config.yaml
n_experts: 40
normalize_top_k: false
beta1: 0.95
Below are experts of layer 4 (counted from 0) of a mixture-of-experts language model. Rows are named router (the router's row for the expert), down (a neuron's output weights, with its number) and show model dimensions 0-223. Each number is 500 + 50 x the weight over its row's rms, rounded and kept within 0 to 999. Numbers have three digits each.
After each expert's rows: a language model's description of what the expert responds to. This comes from a sample of Wikipedia text that the model never trained on.

# expert 38
router:453455475496502494538558541497545452547491482451464557497524507490563461492498600552512479548477525517481450629489510495457617589456510549546559510565483485491434554513493451450528494487563569468467526494466552535567493496567431612525542472480493452450514502488503528446480545495534476384551414526601556546453448564437485524521502473472574591570514470521438477391572572512512481491479536531502477572503492641524435494505322588536516487556505557456414477420481542517484450585480587430530508494559413535524540450480491540507485434418480561422494522423497452548537522534414514494485447552616576443434444442514528526582520540421415506523516514546583484538433457550462529551446
down0:556558539477486465419469510585472508489571428486536486473476560413508508440516432434451507553504514505482565475480505526552591509454488565515490611440491463451448478495450420426535525406581561590465376451443543528490524585584445435413509426506545625447507520436434480529446462500602538512459426583528530498531501520521443538470565524510497494513508568459498501412447536487450522517499530509471533587462510492472638536506475474423417420525572539420480461483557486405458518473500423487503527491462545504589554444500453564396470538564538394465492483429500460514453530493507520517561483447358531518477593490503521453475478544427538525498568477565573490503436440487546574508568
down1:451461515579500424537464484469418503533657483491519452531519384523484521429487452482544503405472430481531498486514427463555461472508480512501450588437553491421441592526452540536571445478476484616535555499498530476501459424557561475520444489526527420518475469495575570429477507527511441582508522420506401456588526589400445589502505581574443524573539569492486515504439482465460431461501504448470438549482518591526579430471511458463526458466446552499476395501497538424444495475530489464451458446512474543452505505532527505447510499448645449495515423531524509537559513395538572431427531484451546498508462660458512493554483596473538558472448488486559464466512476531532524586539
Adjectives and suffix pieces like ical, ational, ity, ism, and words like public, political, Democratic, military.

# expert 30
router:518476488570496469478540512543464481542483533528490519535431476443555471489499501545503487576539512457456484493438614552456525482423524528500476462480496546517531491544460492593480425554463471470519506578636540491470513500493505540444420530627480454472465514477522550413471509457611448441578390473497527524463536518502602528486498516565544544584513491559517507470536512462377385462532444520433515484466577503477494597522522571453619503427474589410426454486568454499502560523414467494473523589498504473524557347325516482563445435491471534421470473494485499565504550506495514545505421528447591461444411458526573549527526424510514491618498521536551495493470475498501404517483
down0:519504580455490444448472393498424477513440441451544496589463510524474467515509522470530581452519514542536551409487447456566548546635481473455509511501435525512439521547503468533459539503488554480603456520498456455443495484519595426483469454460559549470503513487488461469521452441527440556482532487471464620421469515558511555467488564538529456432483458467522465439440402531496484596522596473481520458482533481533502429402564565611404518514525546532462443483433562495461510498419498480486546512532575483442512483435457463511481503503507386555410434562540494500397485476451486544573493397340525474385509406570630583545572550533478544513449429453493520515507476522466513483455
down1:513517473354497494501584501511423605458446525516465484563612554505533560527453496482446442484452489449445457539430477385492434543435527508441459565527436635628556477448508443469470547421545488509480542454671472534492456532457593559556541508518500451470472606490506476414524479524514492557524548532546401463472487511490576479559524505526427496565468485440527489462548467528502436514571504524530456472386549477443443467496501484496479464477514576472425397522512460460589625521541476490528449586483439456497503509519512464474508496525525511417572474586446453504477545469526490528560408507510504524491627492472521580572440497477494479481400518432551510494489547515564460423488
Verbs was, is, were, had, be, can and the particle to, usually after a pronoun or subject.

# expert 15
router:474469420473526530546517595513521492469468525455471506490500440432559487532459502590504419504511541452478423474514495520485523502448460504464510413575524497498558525522471454487510530547501566492495581505505432535483547616491493550515402427589422459445616556563603514497485503436504450468589470499496531410443549513412611514418553488500534548550410500535452429492655513487480460457566423534481535558446522609513473538540507609524558474438495567508508549500533498474509562598413471462559558571531508543562476386467489484553502451530445505461533401447487476600508487506449547559511550605518468493505467465538541490527516501467436477608501526536634434513467479484457423593480
down0:448580514462530498531523470495473418505511500421508533557467521453399524468550554436477558488536458522475474515570564532546536441485515600457443550494484469475524456389440493551529394438604574513494464507528455521526562580479466524470510453439490561535422475426396625536515563498470481435615491404577535476535480597454489512492506466519566509582557529527570638501514420516487455523485581437400507480561513515496528568490543489474527502486483535583482527575555546531539449478504460506530582478557487619576486482456492535418507527525493450508447470515466366445487580506636424494525532481500528629537501540447587479476543468466523509530491465512505529489441400468482551560458
down1:481510435476400516495543549448490499544524504576578388489443436604529578599498464583541430648415403463558529614482482467451559499561481500588488444507538483486450460537618484479500600491547481463592437543554553491448585464519588451380488507510487508528494509501514565550491483530569574445490507559521501485579506486529496396565507433554523489438439527527508450507416450539573494535446501532475474551465570499499552482462570534547458503491521533528448428414514530560513435493466564562571525570380486515445475521437481433561455461495541513533517442508471519524495495399507446439511502604522495514531488460542531463581518547536512555543434467528460480526425496529594464417501
Prepositions, mostly of, in, for and from, after nouns such as part, member or University, as in "part of", "municipality in".

# expert 34
router:468452467546543433501508531540499475564466502537470545500498520522505408528504502516574488526473522449471425485541517520396462492427505504471506390485436463579523692519523529522485516499475487495506565588532405586531511507539473521563467440529471523514519577570634587503403473426594495409497491565549524535500541498480488537386558494483485527606464468529453477479509542494476525489490469526464553522484554495503528501500511537456566444418544543540381534511583498504503528499451479570565503532533501570634549421472541504483484462522395535533569473359473466600496513496487448493590512592474491455519466458529481524499600446466544527600607489449518515493504440378435415508508
down0:502562390507500502443506593429491469504476407521504493450495582468567487484424571508500565424546411528446501502565546457500519450659495448504491481468523473525568527422486427460445497524485450537569517448488489539444495506544509458545541527488476524449486475404546409593511559506567521528439522584452559529401537484507511566572492496493494479572549500413577526470535461530510577442462589423503545425550509534533555469507496468468493334523371413545482494467505513485446536621527565533505577495484537488484434412472441550469471575551552511479580524557505558514473462472524607567527466565557505475536526469498421421535614417467484557484501462510555490577434538510457522500498
down1:470523481465508479498536480520466452447403549421514451546463552497526456509514493379545487527488456427483446480498524507548572622572479502406416475455492558488541506457575513566525487432516464541458512625498471524533572513538602455480489510519448514489496527503440569538495566578427513508477547513422467560595352452554469539433525513462466497498418504500531603431512519491558555435511505478480403591575560541445462533535551452501490474441521557583506411527481458471483514453423467452476495566490517470432485493560438529591470471468439471527524634486409533575505474515437492518438539493591456480385407542482537535577432462540450524448458496402493522503505519389517441509421
Temporal and positional words like on, In, after, during, over, about and month names in dates.

# expert 25
router:469421535604548483556534541521567482581481505540471526599378428436503386561510548477517476496487575522506463683547527488484490535532474562580492521462468438554498574532470407513509480519520503485508575503515507527504539592485407543477530489520394408451494513547547533436466467408486547474514503523530535529549512492426534519483582486529525530536475448614454443432492509462518475468475479464464554498453494605536456526546412585513518513513584478477399544505515483509491426459353456558532561486521449540573559515428496482509454489412402605561423481429482448532584515501463509554529417551491594468492499470497599531568458505498492533573592529477530507510407469485493503485494
down0:512456502479549560441512431500467526413467462507435554432468539478514455535588453502436440458565484425449438553485530467456556501506438587451542514476509464466597492445525516518458504411411503406469530482512514467540505457495522479468443545450427564434569562439556597440518523471442467600419541583413570497473497506480554449478461469488456509508542543444533481615531487517458528477557474541513510487387539568468420524489550475550489532466617490478514438484446559527519473573413472408420523476555513523505388441478528438472515512540593454511508607487618533476582506485516595554481368500538471456501503486484482522550575454511497621488556409503511515484488387489547420526456
down1:448476560519495598566571479480476439483446515518545570479598446451408436474502516437516531526466514518574519535446488526483597519539515561413466580507540456487542423503473481607494495451490491452385528405443430488486563493537443524472432496562502574533510477534430546520542481527568556415414551548437443501481398513471493455528534482510478493576473567446509474529520439599525554534510464544549466552477566521369489579506492369457514503497456586482487478469435434546586511591532485472567585452611517478482526453467529433509519546515455525488450565582465486569471488557547495442501521483538465455448579458603627428590513519404476523514557467496551533522476441435525471527461
Two-digit number pieces in tables, scores, coordinates and percentages, plus short capital codes and numerals like I, II, EU, TV.

# expert 26
router:445441513558535496537515514493501473564470594487412490470473430483517451468483574472605490520512514497475473586529529518511480531450524530496581469537503447590517511527454464503538418606518501417498615455576525544604578525506404496541485541507399426455512551501496513485405498422516479470513465509575576453485513547454569514524625462575527551500428434587423453502544516500502407481533449490408557548483603620444492516455396496509561505385513509504511536488530492535596492492446460521546562521526509587636447484431532448558415477449476548486536521395464395504477534538499514548494498547566475474549395488506520570552511495458511578518543601533530527537474428472495498525482
down0:532476492508539590576490581551406432469570404515452445511458451534551528456511449452466567467448535429536496502520502476553416469518496542489456506498497595474469467478503550463437537539479576566547575371485570488627562454490524520565489525540604615511491430533500415533504496482550470403420515487466534485483456456526512490496437490366445461491546369612559595483512591440430451466488438459544560531505419449571504492524464532528506509525457564502448527495466519518429527545494563602548488458456478443497411492550569481555435477464469495500542530459446504546529418450473479516599514527448514469480434503590523500459513473411493453540423466526487479405453464514479434605494
down1:434555406537475549460353433500436471555475487506554470471536528530577491477546490540525512411552571571506432557522567580561522455537458639502501468538585443529492515473448457446537501515553530480462540613517406514498503512422521568566502627506531489534562596567562545404509513443483477500424526470539429493483498536518468565449440405576407475476454482460496481454449525560516519557549496538405484446485407550474451481507527599481413457518520444547579498596609462513474448556490443506508487576440498517469495466522443479475500523379495451580486501422517456503478452539530421535513466542498410487531506464499534481467399520436504507531528506479625537441525474537556454522545
Leading two-digit pieces of years and numbers, mostly 19 and 20 in dates and sports career tables.

# expert 21
router:443470444479522453560524593571547496524505574537405589539446487500509446504462540491583496517515583532503444602470523490466517528532505561571603461500410538578432571518517416552525476555576578500506556572487482541516525547503491543477429507584472464421492494524602507376460474507524510492543471567491481532541480496516492535438539505498514542591517415534509391430525511492448423460419526557464539557436522609501411498551403638418506539498523547536424531438478479503566513618438527526512541500541471577568490485397492431516498480480493596544529528428489453513495467502443432518522564556461472420489459511572612506545473419489395507473495523495512504540472474496466533611476
down0:572477524451553511516553425543431456441587454527464447499507463472499475415581471542488457501456441497511545530553484481422519508483507426622480529544570511499489445558513518403549477549474512469501470540551500478498454452503560496456495412468451579670491578441466543599539505521491450491527447586448464476466619439476476527455524507454571516484556545458474506517492502463519406444564489603506533445543564448509469469539485503428588481557526486513522423554565526470444475544418411531545371542418483523458431466447536517383442475515524602498589454556535477434535447543453570497543533481458494474408568488487436465559542500586477484368539556565520527520504486487476498399509
down1:581468543531528551485483449461475507585545614511502521555423492471469561520464519470464584430503524598505531501487529486436548502528459453624541408619493489432576510480499462594482591460519526450430495483531443429460479485439466549522461536505532521547463563516478518599628525519513580569513411558505408518522514559425510530477485447452488531534457511467507602624419480568458636466484468540430614524568611532467501559500467529498582512544505538490548560536450516507506455423453534476521504519499478508439506470583480501628576567406516408550447531568453513519537487538541504481425459463488523471500481545496552524514521452536444523579477543404549507538533476444426471473526
Country, city, state and nationality names or their second word, such as States, York, Kong, British, Swedish, French.

# expert 16
router:360401407536532391544564518533536501533527548521459518499475500475572531501440527552544488552572562527512505601507527467472499511527418516477499483502483481553433662538492383504471502536448543453480516543485475621573517535535437533488486540630406339460487512507566576453420518490472526471489469527493521509489537515484558529519637459550525487545491368548404439459537500468494513507518481568446523489424614575416457544489420547523538427495557506541422523521512504511499461505428476535511504503528394609603521456428514463537455495440474524503502487479471417539554531504459531493497489559490516439583476472551520494577517466423511539527512534490515499490402507424533487530500
down0:564448488473533459376482606524494490502500464583436471406492556507496465506485407523499565449521551458569423561460437486535594515568454556447518644537440487615577515548544547443436446506463552540519527518522483504463544559484454478463504484580492508447463472505561546505490488545523469444545562423518513446458554517559441514464477457476482446470454515455418454630478504471447493508555488440430409451453544505419477428619549435397518520410455504575533464467493546471437457478537570531504532524443530538472546488505378475436592454456550436475497532458487614535484490510441461471457518450535405451536468474591525567563554453465457436461496517454473500559439527409543502493446
down1:566456544546488582402514544500403583451587427463449548532476503504398468595475558506530427448585508491525524568440554486446524488472412566521494462412396523496436521464426546463455397507481488514442497509484538521503517470492530509512430531514468446457533406357511495459506435354553596549470525484552573441463450581452502465464445479492506432531503511527453561537497481556463511593557591552568478503502477555520517565523551491471496456522424502542506482575511444575475584558396605504440426493372457555509529467464557540566487490525554450514397506513529552433477447571467443457531562413450526492507433477489508479519491477501553555484490501542520537557480559458470506420484
Last two digits of years after 19, 20 or 18, e.g. 1969, 2018, 1928, plus the word century.

# expert 31
router:427521448543458413544548518490619500511499508514485519542549445406475359497448468571551377534663577451496425606470577502452553533487427578537597494512425510500531530517502461617441429542553615475601551502559456522618589496521485485468482540501494468457449511540588479489453457537527483399535506556490515551441502555550488470470502474499619566532497409514458417406485522503492427502507442537517487555478499553451427536495430497498474525442444605484491528470513474540585553601509512527541519556542397513494548491478516488512436492475485503469563489446457507553501496541470449578519529491478552475461456476503549593476501505499439515520472519557520497596448498431530440520476
down0:528496494426480558395434552492532553466487395507461512481511483488514530494537515482455559435448478501524460575429500526458543535416549536446538472576516463442535510507439505528529495416570535564546476403561577470434544473555437462513555464424497534480494426547543464499479456509451485511537430436408537538402483536415514527438499523575460507496576575507374569554473422565542587476547549486476441476583474555465534435486468587561404542578497516493503527525465564434452481470453547474490524429483513552536424444501485596409527457451545569550450585475531460530541504488540452449404472539595555473546602459486429447505511568446527486530518436506449455575364460563484553455436
down1:468487527543495545535477502497511495489528501481451524507468404448544466560556429438411571474476460477528509606530531538571558472470542485442566405550550488444491531478468533483541492492578444547580525560493524565489546388516538436476581454564498460506530557488524495493509498432471432529465628426450482525531421537492601454477501553462545490542452464459475534486501470543489467541414484523535467503449493534474561436545396541561573550560489507548496529479555480555504550400483467468571523601527511415522544430533383531457487570527414423513498533506590536400487436515528500549500511523378447453461536578458472529519462675515527552505507501554468608519443451596521578486616
Closing vowel-type pieces of foreign names and words, often before a comma or parenthesis, such as -ina, -ia, -ello, -ola.